{
  "n_layer": 18,
  "d_model": 256,
  "n_experts": 64,
  "experts_per_token": 2,
  "d_expert": 64,
  "d_shared_expert": 256,
  "activation": "geglu",
  "moe_layers": [1, 2, 3, 4, 5, 6, 7, 8, 9, 10, 11, 12, 13, 14, 15, 16, 17],
  "router_score": "softmax",
  "normalize_top_k": true,
  "routed_scale": 1.41,
  "balance_loss": 0.00769,
  "balance_bias": false,
  "router_z_loss": 0.001,
  "n_groups": 4,
  "groups_per_token": 2,
  "init_std_router": 0.015,
  "lr_router": 0.000448,
  "vocab_size": 8192,
  "norm": "rmsnorm",
  "norm_eps": 1e-07,
  "tie_embeddings": false,
  "optimizer": "soap_variant",
  "lr": 0.00546,
  "beta1": 0.95,
  "beta2": 0.99,
  "batch_tokens": [32768, 65536],
  "seq_len": 1024,
  "train_tokens": 334500000,
  "steps": 7371,
  "dataset": "wikipedia_en"
}
Below are experts of layer 14 (counted from 0) of a mixture-of-experts language model. Rows are named router (the router's row for the expert), gate (a neuron's input weights, with its number), up (a neuron's input weights, with its number) and show model dimensions 0-255. Each number is 128 + 24 x the weight over its row's rms, rounded and kept within 0 to 255. Numbers have three digits each.
Before each expert's rows: a language model's description of what the expert responds to. This comes from a sample of Wikipedia text that the model never trained on.

# expert 21
What it handles: Space before numbers. A lone space token, usually after the, a or a table bar and before a number or word, such as 1200 nmi or the 1960s; also km and miles.
router:168153165117111183109149073127166142108124134148122137133161132115132124131133148134174164111119113133140091165115160125140147146136145102119145086123104133131140107146122125080149168113136157135138116114164149152150141121113154091125082056120135149143151137107110114122157135104145117147134123150119141105109136135121161150141147127123106101172117123101158143124053123154090091119135129086129122086091117161142088082150100075138112143140112109121142096138118114131147089143137146143118134077132140101132140163104149157131151110116118121124113161138129095121165142143097121093184161157103162109067093165111172107141096162127115134132156119132100154106146158140161159132121137142136089165126158104127116132130179150140106120146106140140109090121096133129142063119124133
gate1:134130105088142137099108108127086142152129121166171159128175135094115143149149193158122183151132111115141097115136119123173113121131162091136081159084100143086104092145141144154138142100163142173204125098122124130128133135109092129109106102106141155117141138137111110130113105130137110146095161098134096144140127110119131133069143073140099112102140109179166161141097098111108127130127087118104123097121151157131090095151147124112119121128120153110105159106142145126154137172152151117113087104096142123161132131148151159123137119175125124127115161115155111143116154150117095073126111142147161101134114127119113117131114147125168118118132153168103107160106134126153130117113146138159109150128152121108091148119109085163140100166101122140127174151145156118136115150176161
up1:121093141181143104132154115150141089120059114086097105152132120152140091106112103086111092137092132130123167135162132170098124143108079136121090108110138098116189155116076157164128102142124131107156165115103109128129147081140177161146105146130173150124126170154155096155123137140096149148143092153116116136119121159166135152127120093099107097146121121112122142090113096113093137105153143119093150109127119113114131090126140168149189134165149101112105107113118113161120140158149146126118096105145124166084114135101115121143091138090100133113148115098090146113134148109131140139093119143089068130091119099133169132147122102135113143127120140114148136161148183165128141152152114161147140101106116136160121145137139140143128141111109118090102126150162132115121104133129111

# expert 32
What it handles: Clause-ending punctuation. Sentence-final periods, colons and semicolons, table cell bars, and closing = or == ending headings.
router:144154169159120128141179111139104136104124131134120124139120140184136066126117168124141113100108142087137123132102125133142147172150188151115181105110104132129115124111164134078150155111131165154080119099149128161144149075099120138122100103120159148143116094097151089081141134112139125163139109169115140098114098171138190183154127142159133116138111120105165170118106134128123136098127159114129099096101070148149110115144116105151089126121121130109138123136099078117144125159150121136143127084159131108151160156133129136139132094125138105081106174131103119166135178100134136091163138159120123146105107179130147117160105151118128141140163100123131128126143175148141137178146140137159094156139137116161119120095163144100115138135096149144138131120119135135129130118130119
gate1:145138106145139108128148085157139122114147140136089132122140133089156159082108122115158087127104096118115138126151164113106098107134137140121124115108136077105124169118117120119153120086107135106092128191167115087153124100133134146124113104095138134139098141114139127141132128101123127113122119122120129173093142116085108054142077119100149103118111137139104178085131066108137125099104137108104123193110104121140138119155148166146177140113145103152130122168103094129163093166104105120126102124155143122138118106118080122138104119100190142080139109128127124134128095101135111125125203155153141103117106114111126122134120135128130095105113110088099125138089119124153097128101097142129151132103110153142155152138143110111148129103170153177099171105145108125123139162150161
up1:163173141157092097146098149087150180138117119096128122141172102138090093119115144118157171150141101112106147103136114090109114099142075093136147148137115126131120127138112144156123156112137113137126106104147084157094143135132079096174143076103135131121091159125106168115153118158131115118183122148185140090099116111125150133131186115121135104161149122117112148154105102116111109133124127149118142150135135089105137172116125106132074141126121123120133146129148139130124135142112160104158120133169094150088137098117103100171136117130134114111147160104137108142129125131109138111092124113095107105166183152126168091114133140128117139128152188113146139133120127122204166140124115089086107139152147144099105118138113116131092140151169148137137092141132110167129171129098110

# expert 38
What it handles: Months and number digits. Month names in date ranges, such as from July 17, and digits inside years and measurements; often demographic or statistics text.
router:125134140153119123122146099121158142117102155150103129126145105157169129114109161125149111085144130122120122142112116140133134138172125134124161133113116158145119103136141176111164159127137150148093134101165137139146139112117119125142097082110146117163142111126169146095126142108132104133153116156123161126099115165165121198126131148164111092165127102116177174105110124173143128095114157112130087090108113164154095114138082109179079145132098091079112108135099096132160137137150143118105120098153097081157138117137150130164172109123156104126124147094118131118149116104122157100171137162111132157140093139122153132168126138094152147132176107184144103101142184135137120133110136139140115144127151095160132129146134186123090151173117162154122106126109140158141131119179134
gate0:140099134116148116139072139136114186193139104132113144104131142153107132140136111136152101142117160122116119133104138131115125136140131161128052133145171161144153159117093119137146157132143106166135137137140148149105134123113118124150089135121120112110147119094146151122107116140101091115165147164171138121127133161154098111163152120155162113109177158108110163103101134148136113126111152124142149119111137136102128150137121128155147136169102131100079181146131080130153142114119153094120157113127136097102113183194168129163136110130095120161154120092169123139134132130139118104147097137033113131102133137171134114107155116091154112125136104144154100098119159118107117158097154108130123190129160142100118149149139131166098149161116140123141106106120137159149100129155106
up0:124130113140103166107099109130152134154129119122094142153118105155167159150163103124127128161141128156106129139174109114112136141138157110126139128151124109109130098128109194114126103097110144104150126119122140086158086082110122099144157122150164102093098114149088153096147127164073156142122147177141108160168138149133079097097196097136135170115146088168090128133142109119115110126111094089130095113144101165147105101100116113150094142110100129127124183109148128146141094151145115095154148117105116137082162124116124160138121140114131142133159182096144134144135136088115105133155157148149172134108123165130113112127149161128123159087122134104152147152177128104127158149199135108128152123117149123171138156172121145101121116134156120123125130098134120133145136110132155

# expert 11
What it handles: Head nouns of works/roles. Nouns closing a noun phrase after the, his or a, naming works, titles and roles, such as album, film, book, manager, winner.
router:146154141119137153087173108138099135056135135172114161148162103163155091096089138102151120112120125113105138146122157102140147131128159111132154136149101117148138112119125118115157170106146155182113128106138148115107148105113127111110096097098138111136115123115145096117147102119139122161141082175120136113116134162120180147162141178133100140147096093118140165085131119152109066117142142077135091093124107128150109094144106095128115120145099090088172101140084122140131096135132141123106142108141123104135143141136143139148137108129135092123149180128094112119134174104113131112149169166133134139082114130117157097150099152115130159157145076112151142114159150132136096109141140128152080138127120109183133140104133178119115134154113163154092130124100135134134084091143137
gate1:123154129137121129128162085132146133134099128194110106150148161166149162137138132115115158105172125134147146134157145137087124134076148145141154130151134119129138152123132117129138110137142135167124129120095126100139119113138136094107098116124138108081144116115150091159165124121102134140098095118143084103119144119168142078170123129096150094109134128096135164143140083126148113158159109107114107154115103099136127133149113116143091147101090124113165154127134161132159138083110132137154167108128120147119073129183125156119107148135126138133085184094148172100129165110147162135121077143116148117174109096102128143114114107107114098129168146122114132173155116198169120083169164169138160165107103105125133134143123131162123101149144114157086109144097132098149108137129113
up1:152115105105107069115142125080147162108143082134120133128125136163146179128149160158150105124108163129124124147139141112133109137146090159101138115149125093123126157116107119113132136137101127171150141088095118128142138101157057126109154124092129142138081092084131110106134129138078125123126120087132110093144084102138128090079149121120121128088131084147119160161126100117127109143143145150126085134132181130127091121122164126151135080144138125119145141130121145117106125134172132129115182104143122117092149147106137155128110124113117138183180117152140129162125111163130163121097101176142110150141127169108110126133133142122131112128112166126152161087119186110099138113125132130168159136080148122147166114142088081124143144142088113143133105164159102162111122089161123

# expert 51
What it handles: Second name pieces. Short piece right after a proper name's first letter or two, as in Ju-d-ah, Ca-d-daalada, E-ton, P-al-ikir, Fi-or-entina.
router:156125155119118150151143132135143158144106167117145187123151123117152110119099133139137115115111125107142120168072134120147148164168124156138117109092119151147141108081149160100148156127097145157135119118128145129122157097139135067126109117097130149157083106119135112093140132089143101156134084144080168126115156150098115142141109129130099113142116083108149153121132129175108116118149143112160083096102093154153110133154082102140121129152094120119132112124085136153141113133146133147103109125137147111138142126113130137145108102124131101126120165110138115156177126099125181104181139148122151106120141126095149109129098136098114193157178118177139124117136131146159121113158159117166109147115154130140112118110154190123112176134104169144077089125113176110101095097158101
gate1:157148119090134131113151148097132102142165140124144164105142102139114199154162146104161119176090110126183166110110140115111133140143089125141115149196163124205156124119081129125106140166107153100108107135149105141125130110115124113124117155143110122132102124142170155103186075094107095126152117108106138147134101166128154098154120144134134103140118107159118154087158112166114127114120136121173090137097117199106142136146138140103093127143135171123120098101133151082137120129153133145164123126117131118114166160114144116133138131134152165127155136122133110113134103132129166125136152139150154123139106126095087114153108125129150119143128118148132087149150121135165103111159124126141144129148136160113110072132122171142102136131152161112144085093146073092146116102104122
up1:118147129113138115140125120134084119125144106145101088108145136160101090130159110092142123142123136132115097124181117104138110115127139109104130116127117112142109156107115174133119126123124120133131097088136122165141093180176151116095133093106160114184182119122084123130141093185158113075173132144139161070131135160110120138127089084118128157145127117133141122116148127128129115134177123127155130110179129109129127153106128116115126125139136121089150111112147095164135129136133122065119139135140144182086121122141142136157157194085132108111141107136136115148123134150158116173142117132140129115118147102158146115088118122172098105088126150106087135112127148171160143142114097124138068161135109132130163174169117113161156111154086154107145158088140134119107169139140141

# expert 5
What it handles: Proper name parts. Word-initial or second pieces of capitalized proper names, especially places, bands and labels, such as New York, Hong Kong, W-ham, War-ner.
router:134142147132099147096162102138148112138085176144103123140137110139143085128125143113134127118132112123119128139116127136140160124168146154110132093121121164151145105144176191098171145121092168140122097117126140159117122120099136129126087105140136156132149086122171121080171102118121109134139108137084153106085131143120156151143149172142123162197114089096166160120108112167119121109150147111099118127077146139162111077162086104153096125143102132099152127146075111131151143126165176123111130131118110112157153134121126158150141115123150127128104147126116119145155164112125125119141145147134131098112112141112136140176110160119130124138132132147131153069157158144170149145161134153171134152141184126163108137113160117105095155154081162157103110129102153147124129104168155
gate0:104145141097109154096114160127103136120096156151130118143139109121134097127135119106095108112122091166124141106125156104156106109143108159146085101114148095151176113103151181163112154122157117136138154129107158128134102083105092142127151131108099171110108107139175123151080100127159112105148104129168185105139115116087130097127109133160128170152107145084168137166111152138125115106093114094128136138104160143143079135129128179064132110158145109106155098114112113142117092095127129114123116152132137168134105117100107142096161097148122120123085162137146112175146113146166116121108154156176112160109093096138111137167138128128127119119166134152128140105147141081141188120110089128149132115170163151162107101098110123104132118167127138128137132131125152147141111149128103
up0:138161132120129119126109132117137144154136087134107147123148064100177101146158151153120093156132124156108126101123121132094147117090140144115139128128102169129108161159152140131091091121151191117128141134098084138134139122156099138133104112097148134133119177167143138131102140114115106153119101131055127068137138147182132102188107146152113145146133126161161138110175158109105154139086145101126062169119153104105096090097133091127108095090154156139133085129141105102128102146154134095090138097127119097121118073120140127141153141137136104107182165141124138135126152124176103144130103122125153145135117103151097106126152171162144161136115156140129159120129105148151136161128137116156100164099172138114123124111114114142111111116111108107166126126128127132151139150146132

# expert 58
What it handles: Table row delimiters. Pipes and line breaks that start or end rows of markdown tables, such as climate tables, squad lists and election results.
router:164131140168121123129159111149102161083115170129106147166150085145154129110108125134131109129135119127099118134107157076148140136131158117117112104111072148126108108088141159121146147087119139145074108107154182134110129112105148106128068088107152142130119096113131114087168117106153115115128112177127132126125120187163124147145159164162097071157136120082159150085118108138113101110166171122154111108088120152154126119154092101148105119134102113097125124124115105139147144164146132139096119122152114121131096134116151121133146113103124109097130158114158128135140154094130146100143122155117093097080116161126148079137122138076112150124120119147111106092145155162179137133125165178154138151138127105148145136111174136135098145137070167116123124112124121155138108118113142
gate0:126100130129104150160121102154124161140175111142109123113140101151166094127133152104112140100125107173119171107170153100105125160100124121102114139167131176091158115144135126145131115134143115156116067043133159133121101157095133166129076104090134133137110138162105107098128156116149141111094118146109119124121129119178110137156109136105072121119131144077170128089097121141118145130178142161128113161142121126121154119139133142099159136152124117123119122141101117130089107166137105119115158120114134106088080149144157100087133132133163169129155101095143089109114083127138133109109129151131108140125082107138151143125170077131126140132099165166104120086096119095120129095130104137147121169134122150125091130110117105141097106133169125140103105123130118130114128134117194
up0:083135078085141129145151137119179088143134169110111134126158141156121174088138063154125148131096150127113090156105136095106140107151145112084142083092142101139126151111125115137115144126144130134142125120095060124127137098156153127114085153072140123120166150147148134129109127101150117159104092143132134094075140139147133126112149133162160137131116138131146149146103138153107131133133128153098110093149144148156123166130144121133130107116116136123138099121144121103134139100115113115139139146148124147150091113149127151102087127068153133147147116126146057147106150150159150122089065143139141119157128154092148125123095091138154101132188108160123133151123114087116153123138156117096125088088117085133167130117123141118104155163108166138140106113167101096134131102163147

# expert 12
What it handles: Table cell pipes. Pipe separators in wiki tables, especially empty cells and header rows, plus table dividers, semicolons in lists and headers like Notes, Goals, Result.
router:152125164146091154145181124135125146105136148148117159150121121178134073129072125092131128128146148097127122139127122117158124149138155120114160109104123139155106115107160105119129162094121138154072130139183140118151165084092130118132076110127137102140114127113126100115137122119119129119132110168093148102126072160129151166148145147130124101150086085079124183117128116149101131099146159098139111089110092135165115100151102108155110137143130118127172128153113121145161113152140129145123146107140097121148157144108126148185152108133135113112099170107124103131142182135122140122180147160132129155107099162106161128124086136079135152148158115143135147099137143119126149142148125167140120152153141109151106138085162143132124158147106179139130094134118150160176112079151150
gate0:151115141095129144118143114176118154082097109109089170146149132111182107125122142158121075138140111114137083110156101137135160170132097115121155126114113154124136177101156136103103121115139158123143150132174131119141092150092120115139148126150109131102152141124170169113090128148092147097120096139113122133141114154143093120124116177156156116132079090147121172126094130100103128100094134094091113094106103111121099113106148109122162146110143158088129144097115142150117124140105142070137111139107125122179123107106158107135154100091088148170104128075159128084167148161130170111142131122149136137118144135123116125143149152132129123138091125091146120165144133085135092145146149136093111115139097107100114099062120113131140094153099124113109134126098148167143105145120161
up0:173119117111144101134163105158162131107089106148162142136128119140120126115169114114124116114130086155117090117144134134101141107091130097092103141081114117118162157141184127125063106138149115136143130101112132119092139126124093143138127128172136128108161158158141149147113128145183083135141132104162120113133060132143144115145127122113133148103153143114129163106055131083133162137144133185182166102153150079129114135138128142139149143106119148129159128090101142137136150122133135110140139150140146127102163140135102149134133095135124143153077128109142158095124136139125168125100134123117165139168171147099132168114091102143098174158126136124140100128138128120161101168136133160114134124114117110132095131135132133085084132132101102095085165144085153139150113083172140

# expert 2
What it handles: Line breaks in lists. Line breaks ending infobox-style bullet lines and table rows, before the next "- Field:" entry, row, or == heading.
router:142123159158130165126142123176124154136109125165104133126160111152135114117106114137142158130085072105131118140104124076150126137137150161084167082105055133127137106103174142120144163115108145168127106115190147101128158126142137109122082112064140132138124113116151063111171112113134114134149097202126124090112085130151155167138144144137139133148129129126151133128124119139107094103132120133129082071126085158142074095148120116158113122137119121105136113128123126134150129150133167132112105095141127088140120140119111126126146108134128107120114151119060104113136153133128130129195152148140114091068127155109158092170115144120098129134141120151146114092133150158138163147128122123145096126125134094130099149150138140136113122132105152159107134119102132155167105149127125
gate0:115147134132128134143163173139120142114130123131086123107106106195124145140062113116157140099110126162112113131130154124135110119167145111115106093127104128133149139150147128132119144157099143092116116142144130147125127103160101136149152147133151119120137130135120119124158094170176136148095162139134089077107122091128146193117112189159106095147147147144155141136117134070103164123125141158093154092127129151172097110094104134161130111111127151151150123129165075115139129137128161146160117099159126117106114140116107121091132116159134110160115120127101133106088088120121135142121136169106099116179114101119155107149104165101155135113105100140157101103101155138139136146137135161128116160140163143117108169173088114122089146125076089134144138147142146078177117110094094
up0:132120118151116087134171119132106099124107117125134128159129161113101121105147151106118118126133159108149085128132104137109143125098092089154139110155107131126105150097100116083200093128170141099104132070138173155125142140128132139114148132158149160111096142112147158154123180138162106130101091088123147150130174112111141129114108100120145166119133128114176181111108110170118177141115113082133148134140142116139168143144110150171098111143082132146104145137131149109124104116117122123124130128141092082153149146141115057112065119126140105103131142120078143151127165142183112132135096121138121150112138148120133077126123134162118123175135115139126158163117147157159125085119118126141108128128132146125115144097097117115124147094193146144101166139138139123117118122167170

# expert 40
What it handles: Foreign-language words. Words and pieces in German, French, Spanish and other non-English titles and names, such as die, der, del, von, van, plus some table pipes.
router:141127135136091135112162085150101159108120147141129143178139136133149091121116151127130128089112133094116132149122138133160163148156162146107118117096100127129103102101151185099156148108112178141109132110158165138103131085092142110117083113106159139159139112096155112101127118117135116100152115153121156119098132154122166158163135160141147123137101104106146160096103098124075085113142151138137100097101094161167113088153093109175095131146102093109149114151113090148136106134129130156128130102133117118159140133107126134146134109133144094124104128120114127123131139124132141093161162154154122135068074148115145110161113157113155136159162108157124144112148144151131145136156146120141098157137145096194106126117150187108109125143083169154106124087078143142148104119143164
gate1:137110099151143171133107080156128113136088168106113141113126129083124122112164172089134138134127136118153160137143134145140129121132148133096070083159121162100147125079159140142169108111164135100141128142131165120083099115135121130100112141172115123151137124122155154117125089147118132159147142131073135153085143098080115154148102135099131151081161122129109140164127111093140090124128154110121086103143136109160097161139094125125132071125121107162116148133158154116116147141124131096191099135157085109142139148150149137153097153137156126123113107096116136132106133161163135105085141137159136130101088101140109146148111136131160108089129148128127140116180117105132117113128116114127078171143113092151140183138152141158148160149077146102133107115105114161095111123144104
up1:168156144163154145155122120127147099106126137134140135122118148134104118167130105155142157145081136143126128164156124113164157145165108160118102133108126125140108107148143128129135138079165095127124157130165118143117129125112188093096141103154106121127130114132145126112154129132119133152127095125130131138121088162135125142097107128125133081126126124082134139183121122108165175097161091116169144138125135114114132091138139153099118096105118122149144115101122117142131142076153121127150141153129144125106114120148139155128143070115155136105112096096159129108109116187120136152134112135142170119160192093111127126067080091088148140118104110200160166124110180132135085157100158098111145108128105126159115141120094138139113136181133094087103159089133105100110112172113142

# expert 4
What it handles: Space before table values. Bare space tokens, mostly after a pipe or colon in tables and infoboxes, before dates, numbers or entries, such as "| 23 July" and "Total: 30,17".
router:141126136150081155090140060135140138115104138136123120144141112146167111130113168124153106113117125110131124156115129134133129126138150133111210080115069149132120124113151148095123169129103150129117153116139153098127155104085141134135071095117140128187126062124131129095151139099145077149128101144126153103104118148154154156136129137145121099122134089103142141130112136137133099101131119118106128136099074151135103123138128130157089130130111125110153105142107074159169113114123146154118112115116129052126114162119130117151132118134130117125126172127118103134151135144100132112124146163110129088123125161128137114127107164132096139163148132143122117117135208154207122161123181110134126118146135105155080129137150126174124153143099124146114109070112140117158114099131117
gate1:110140138141170109091105112125156099121114082159111143160110165124134177142109165178125095151164134166141152110131159131126118124086182109131097142140130162149121121119104117154142142147108106153166115140070098126084124141096155109108114164148152141162148095132124078149128126159138127105153137152134142103132149133138110149120081147174104117158119091102136133140084165124111086143091144159116140135086151107113159096127168127093116144148202117139159193161116097108146102131085136144162119122101118119129127138134134124123129146148114109125134147139116129148095146081125108120089147124121140085177102141107145113108133190133099142141158128133118086146118129146145110154139128130138148164124127147127084105167139097119110114107119156127139133158124149153162160134107163
up1:087106096138109119075129166123154109117131118129136133125098143140151112146118167138113113076164132136102175089141096110136122097118147107092147132101133100142150135111142093147143129091137141142177151162133100114108159092122121106160166169104121148144124144161148118105076147095171176132125109170119083120119143119149127154152075141125141148118115092124138099146094140128193081151126105138106137115095151130106135085146148119132133159115183151159131122137136115146158121164091128120171133112127101089148104130117093088157135113161110085125149153158087129142096107148147110127098155119125160096141118107128145126122112132169123128164124130121122105153152096141144080120123163122133172108093105115146140106070096116121118124163128152113140117150112124119100069126113142

# expert 15
What it handles: Capital initial letters. A word's first capital letter or opening piece of a proper noun, often at a line start or after a quote or bracket, such as T-uscarora, C-ymru, B-ulgaria.
router:129128149154118148110139081139144146129111150118147124148175074167127090135139149122139129082144121112155127154132162142164143133140143165122139105118121180161115103070149140127139143114115138136132118131178128131138133125104118142128088097122142143172115132127116082080161137107162121126155124140098166103110109116148128140151121142169122131152076119122136143102117075127138124083120165086124116083094107135157122121129102092138103122159093121124154121115142119125123089152150144150115127123132127106110124144146139139146137116131109106097110138091079116120153144109111160109168141133079123164081108167072139105134093168100087115129168150115131119099134167123132134155147139144151095153117118080131115138128128150155101180140075151186076122135097171103157123139166112
gate0:121136093177108121119164123144185136088118123138159125129156107124113181159124153098140094126168132115103135152146128076159152124110164130139123076116145115089163162146139146102108102107133148123127136131107134110116104161146168131144162138120099088154143094148137106132080112120129126136144129139058105159157152121147128127134118116139098106129130160106145124107150127135097165090147154134144105109107131104152094126153143142147119125157107171106116144129101094113059136137142147189074124117141143156154144092140117113137120103133104123119117093074165138148139087127127163101158132117126168154099134080163086157119141113122104116157119133084153137111150154126091126139126142158188122162118164115113129148128111114125129135172078121131149125101143153155145117161144116
up0:141157153110122155123157152145169120111115162118152147105118134122117130174125139115119163109115097155125146146139150124112116138130079128128102097142127159103149125108118117135120089147124121125131130087146107159135107134096157151147142114144149181126126120147177166112155150139130128139169122066145126157154147118133126124115136091156097068118130125128132164129094119097118144131140086133152094178142123109125114120108125141134140101141162144114119114086113170111160166137121159072106101137113119142123168119142146125126149105137120133129155094114143105133147092068103133129132093181155137063073138102171142160127189119118149168134169139148120129139164108144153160106146173118125145132093137117170134092140121122117157136120150119138187117108172167195119139112122129

# expert 36
What it handles: Descriptive nouns and nationalities. Nationality adjectives and role nouns describing a subject, often opening a biography or after "a/an/the", such as Indian sailor, English footballer, physicist.
router:139123153134125156124142126144122154099111135159127148147171101152149117113145157113164107137099099093120115143110130100165168153163153111118142104116103123152099098120123146125140121124133125166090130138156135155143153116135130113115132121116146150137100116123108077091132085101125120130136111170115148093092071180134164149152180160140120129133143103106170141098125109180096124124135152071106123109122128136139124110140092100136124128149120092130141101115110078154127123127170153141076133099155094085117159118078146132149152126109128084131096147151152112116145165127104114109149167147124158129090106135110147115165097187094105147145141086124119155118153148126142127156141136167152067128132143114144132126084145142144091173169096164156127114120114182145107133150155122
gate0:108115140139174122129139109113099115162127126104106131091171129117163154141150129129144145163137100168122109136153198171130149139105150101109111143158130162107119114114158148155142148134139095149133155120176143119160159143119104127136153127119141115125133104120120127097114119141131134125091083177076123116101105095121128149132107120157121141110131145143113140143132086141160146170151160112113155122127110160112135104139122127099169148143063171118125135132161122137097158123122158160112112103086124138114110147131155145107129145131156181100119159169133133134120103129091108177130126126116179065132140130058086104108093153129153151135121151115147090113105144079136086151079107140137143087097117092116153125123171089161101167098133109135157112145113124159119160118124124
up0:110109099128134079183093121112118110163085102100136176116130166104130112159141186158106139125105137068154109087150109116114125143168118109121127140118108078131142111142109109142134109117130152133162102138116165121122159132140109152140123117164133180166147106114094073130147119114157159106142104126117106089117135102113126089108111081123102147108128113120127064126098131113101151141176116075085129096114120105109155176091112130125097128104130137127106159142110126113134144106099145139118161169147113147119117112123117152137164127166122139092096172078134143125156093076135150113123109106117109153170142144094128136140146143124144128137144107101130126167127159107166129110143097156146113137125168074113151108090140136133114168147125155144111137133140170114122147088136122

# expert 29
What it handles: Initials and codes. Periods after name initials, single digits in codes and model numbers, and stat-table separators, such as D. S. Fletcher, PA-18, W–L.
router:140138133159130138138164103127124158100135133161122157126153126141154110102100151113154154149140130107136094138131154146155122186147166138121170108102088129124127111114160173099150127105139138169119114126155160129130118119114136126109116066102165113148132113119170127098170139131168100155140103149113158080112144148121141153140165125137069104160105117120191159113118092132087119113166163126108080115116122132168095107122114115162122136140112102086115116131112112111128098160158136149106099107155147102137126106143115138162131076117162108119154155124122119146144157092134134104150142153110124104079097124105131118160102128106151161131161131132167143122174168143134143165154159142155134114153164093191146124108149166127107142140130160168082103111133147168133091121139140
gate1:140094107141117106102129093130129124124125130110118103095165149155169154149120140155104148146143145125143150144096109129130131147149161126108138168143151120118151169122163150128151151146137179122143146119086107112135113099127132111134122145129160123154131136084111145138128104128152126156134114172111140095119123123129112112148117114099092161147150095134152108125135105113151089138112149060156079111102111054118147105169169178127151114121109132131106167081132136127111116152118173070073144114101128118155115100110139120144118098141139120153141092150135102118106155114161110074155117119147155111131153129113142124161117163166118130095141102124091092119139134117096119139093161101165167078124121091108162150086122121069145155087148120128104147121119158128087124167094104
up1:128092132133100168102098123146159147147155134107123121094113096085157120145113134126139142095077153115101145172118072155122119123116151128156090105099122108117131149134118136128135136119120138145117115120084131127142146125120131151125117170113121115130110154143121134129122131143107128117091104125171122118136144087096117128116144118114152112103098112105133158122124168159121122153133061129128136160114133172154080168128135142118162134150147155129094150135106118117109149116099110168109142154123107146111153159090152102163098121116147115117156095125143104073112150131150149109134106105137094171153148086154163112078111114132152166123178107124133110075096164101124135185124140094100125170125159118130105093187147109102084151192119131150165108095168167128132133123092155

# expert 28
What it handles: Digits in statistics. First digits of numbers in sports tables, career lists and scores, after a pipe, slash, dollar sign or bracket, such as 14, 34, 2002.
router:159128148147083126112168096165105161135133144154116133155146114154147090112120157138170121099106113116146117147108122118139137155145145116091171089112120137151093115111134157124132139084091188126123123113156112112157152095093118107128123070111147155156121082083192127080125082116143126150159092171105154122094098143128130146161157132154126110133092111087190160108115129148126091091139123123112092100114138140171129130138112108151118161132103123116136119137101128144131111156128138167115142098128136101204132132133131137190136091142126124137124157137110099127139154134082141125137132138128121155102112141122142084138127127114081121125145137123138155101150162150165131151136171125141102104146129103155125108120132185109110173168118140133098096104094165129140125124131140
gate1:130090147152136126106091185167143112126130138114106126159089130152103109153126170076105104142115097152148146178150069111185133146129170101103125150130126118135096155105081138094119124108145114124156151106092113112140139140107155128141127111123114144115112120118125173140136132140113156104187140141135135184132127093156104122079140113114172145113097130113088132105156115174104165155118168126094093107172133109099114151125164129130095155146109113087125148131127098143102155159119118123150144121146147139115143152132155117119114125080134119089123131137118117172163151100135134114150130171100141112153134130107137104149160154144155147125118136126146122119152128096126112086109167136139139101129136168123131093098109173178127142140188098171119129159123069119115137111110151
up1:150123137132149166156149135135133162138127131161140066116152150106147141127139101100136131125141138151127161099147097155135111130111113117088119149143103102163138110110117123131147108138183144109156159142122126098109099132130088127117151169117091109101071082135095142129122110078119122123136144183089119116095134126134132123182171118104151077087138127128103130107133068138131110127121169119147091169107159087078128147124138098124151160189167121136083138144114154124096118137143110149131166134108099134121131156101143125155133156122136108152052144133117145182134116157107120148088165108105127138138102106127150119129137100193170172143120121129120113135114152156147164147158131142126132101142111107149145118113109139133101095111160105177120140156129124120135142146159116

# expert 55
What it handles: Year digits. Individual digits inside years and dates, such as the 1 in 2010s, 0 in 2003–04, 9 in 1898.
router:135144143133089130103138111153135119102126161152107134138131123158149115111112165122188173102108138140129105142109141110154139158132137136105136109130125134128111103143164126121140171123118130138088148125171142145126141126135134105107098090110128159188130064127144097121109118122164089135182128118132187123100129159103153123152154144122100109133129129100158135123126104124108122080126137136107124112112122126192046102155114093130121155119121100099165134125106115148138087143132165146096110080166125051118134143125147123154132118134134121127110159098119119123132138114096160109140138134104138142113098123098153100145125142107112160150150118139148113086166197141128170125156161152132127127147148039135122127125153166116124141172130147146066106110108136117144128132117154
gate1:109136083114133122097161144116187131100073150151159134140137097186131129119106091138159163119133164173113111124113084084139089124107139112123154184123172127134172174121118134148129152131081120118104111091098135171059126141134139157140180149129141100153123127143133128115157158132161100162078112142111127146129168130134125052125144147108121114121118105125150160126160126138167162088128122129124097138161092147170124145115129157172138138142138118142164105143154151098120131138176111160082157104099141122179119118159131141155135100129132133103131112105127159156118103129134186141128152135135098127125106113110133113113145122116152144135148147127126136124143129116153109153168117112128146151086164131129131155122136147089157143149167117162109115114119105131162113102126148
up1:110142131132159108160165143117086148165160120136104134145135143151126102153124128153128134118115136149156134147147139186133146173181126115121168160127126101112103135149136102106161159124144157106135117101127113132169103146114142097152121138122159134120110127106184152155152123174110142133094150194135090086082142119102116181130132130112138091134162090138120109119101105102154094148121115110141135105134134110149102141116153110141130140135108130139108112087138133109116111105092085124144185157122089115138162112090112133166093153169117135109086156159157157153147145147162111163152128117091093129151115140116149119083085102137088073105143138144118143120109090125128153149119133093151131146122118095156084111120117094128128097141102139133112147114144176113113113137186085

# expert 43
What it handles: Given names in lists. First names and their pieces in credit lists, tables and rosters, such as John, Mark, Jo in Jocelyn, Jennifer.
router:158150139114125131091134055137134177124097174201127126143113098174174108128090126127131143126144130138112115152115129119142159120164119112102153119104100135161078128108140155101149154121109138133134155120135114147181137117117130123116114127080119142157149088121135100099166126124143113148150096136104162119098117161151132117184160144169119136117133115113146143090103120117087106099150145072143125113126083114131119111141095129128096137158118092107136114122084108129148123119136153127142114104109101117163112128126160122153146099099166112122120134141120125136131114103129130109135138146124128079140123137109150112144113140104105139151153105127125143126159129167157148165158132131152096112142151125147066126056138170166105138168107162148112137100090127185177121090126182
gate0:117119115153100082123122083131140108115161133134122110150128115147113101157150163134122152158128136157099169186145156077144123187103087124122118125143097124132137149119151117157126145137109169118154118134114130121125111122148122144138109132128131121116073130117149119110151143150153091115140082096141122100158118090176086090135088145137122137130135157114119159126105123137105137117100134135163136155136117106135110122122124113125128132162117064146168170174159083111102112131097150127179167116106089136183139106130090125134099140156123140159148132111187130143107130081106106102137164109122130086154133151147112122132142098150127128156124131083109130164179104117104120116177118130166099099167147093148087149102095143162134121123094105111110133115138131104170124125137186
up0:141099156134099085123154153109134125109092157100130109121152178134105111080177144111119097148152154111130158096100115097153168161082098104126167139109107120134156166124105128133140119135127118112121141087119153097179124123075138084143161148139136113109137098139130155107126119144149130092100110130119125098110133169093123159151083115108110119140145139107111143144128152156147098134086116121148141096126104099139156141148141173120133109110104096092147138110143142127100135115130123131146110145154127163151150114113143128109124111156166147100120142078143108120138150080110111109116106144130099171115142050081096129162117118144143131113146122151110161143122142141122082111162120162145112136076163132118142103117138106115116152111120121116088109123127074154048104098136172